Below are experts of layer 9 (counted from 0) of a mixture-of-experts language model. Rows are named router (the router's row for the expert) and show model dimensions 192-255. Each number is 128 + 32 x the weight over its row's rms, rounded and kept within 0 to 255. Numbers have three digits each.
Before each expert's rows: "comes after" lists some tokens at least twice as common just before its tokens as in all text. This comes from a sample of Wikipedia text that the model never trained on. Tokens count by the router's weight.

# expert 26
comes after: "\n", ".", " |", "==", ")", "==="
router:135093178109135159130125161110180079180112085123137115172127100145150145112119113119111050152156163084133147091110090156152174121114111124156159111105099123113095140064159154096152110110077126

# expert 19
comes after: "\n", " in", " for", " is", "ed", " on"
router:093117177078115137062138135121061151120168157098100130102170127150080151113119146123166132132120162110159119125172076127082125094166136163146153195159112083099101165159116154167127145107091152

# expert 0
comes after: ".", ",", " the", " that", " which", " and"
router:114173074189100106174135106112158162088124159124096153163131099088128139138130160144085076138119093164094099165116104085144191141147070078128161146138164090146075150156144108120096141101139158

# expert 17
comes after: ".", "–", " B", " S", " D", " L"
router:154095114142157110158140083134097157136174152154159157117085188117125190102218134075133103088128197146137071151153149095137142179171136080201160205097068095066132100131129161162091137099096127

# expert 2
comes after: " ", " 0", " the", "%", " a", " 1"
router:068120172127089104125084069084106095094123106159152102162116140134157120154121096109093070140108084119179069072100160181081063089172092147163128134087092103100110109156107108147158148080150152

# expert 1
comes after: " |", " (", ":", "|", "–", ","
router:188120142078113131102087136106124187189069122189175183193113095147157128102100085109123176090157148088156135169114134162108117051102108137076112145131141144176138090180140117105130117126168110

# expert 12
comes after: " of", ",", " to", " and", " from", " on"
router:080129170160120163105142113140137127064116166147146108141102058125091066120125158188136196156170184124163094158140101090142089100170109148194130099140146139126163123090100117177113178118138209

# expert 8
comes after: " |", "-", "|", " (", " N", " /"
router:089154097118132096125154136123133109131110098167150109132165096087091123146120137127185097139155112171098144154193119114114125162097111113137090158077157161097178127106166079134193102106119170

# expert 18
comes after: " to", " and", ",", " \"", " he", " was"
router:144056116127112093080095163117129147142045172156103063103145081072085088119128144138140168134179150103118145108132120118107103109141171120141094158116112146113095128099086114130179073091118118

# expert 29
comes after: "\n", "\n ", " Order", "^{", " t", " 1"
router:163140081128132162179083114129148129106152090150145089176136134133179168146076109068142101124139107125142085154167185141091159154127099181154077088136119144147132152128119109104140137109159119

# expert 31
comes after: " \"", ".", " (", "-", ":", " The"
router:108145058189145100143153065101138117107169095128080149111151173099082135068143139184150175102129052195176092162057089084100140089176181205085197175146089136122126119136153171129165131169089156

# expert 30
comes after: "-", "|", " the", " of", ":", " by"
router:079108142121104076168081153175098141117112061111136182170196139152143163096159085123111149103159151161085182096159097119153167165072106155090072160147161122119167135141122135094104090172089098

# expert 11
comes after: " the", " a", " an", " his", " The", "'s"
router:130114151128130114093148081106120164071084144133165112090166166138182099109110165140172091148121093109103148134109139150095097091090110148134124100154164131106119099111092185114126085096085084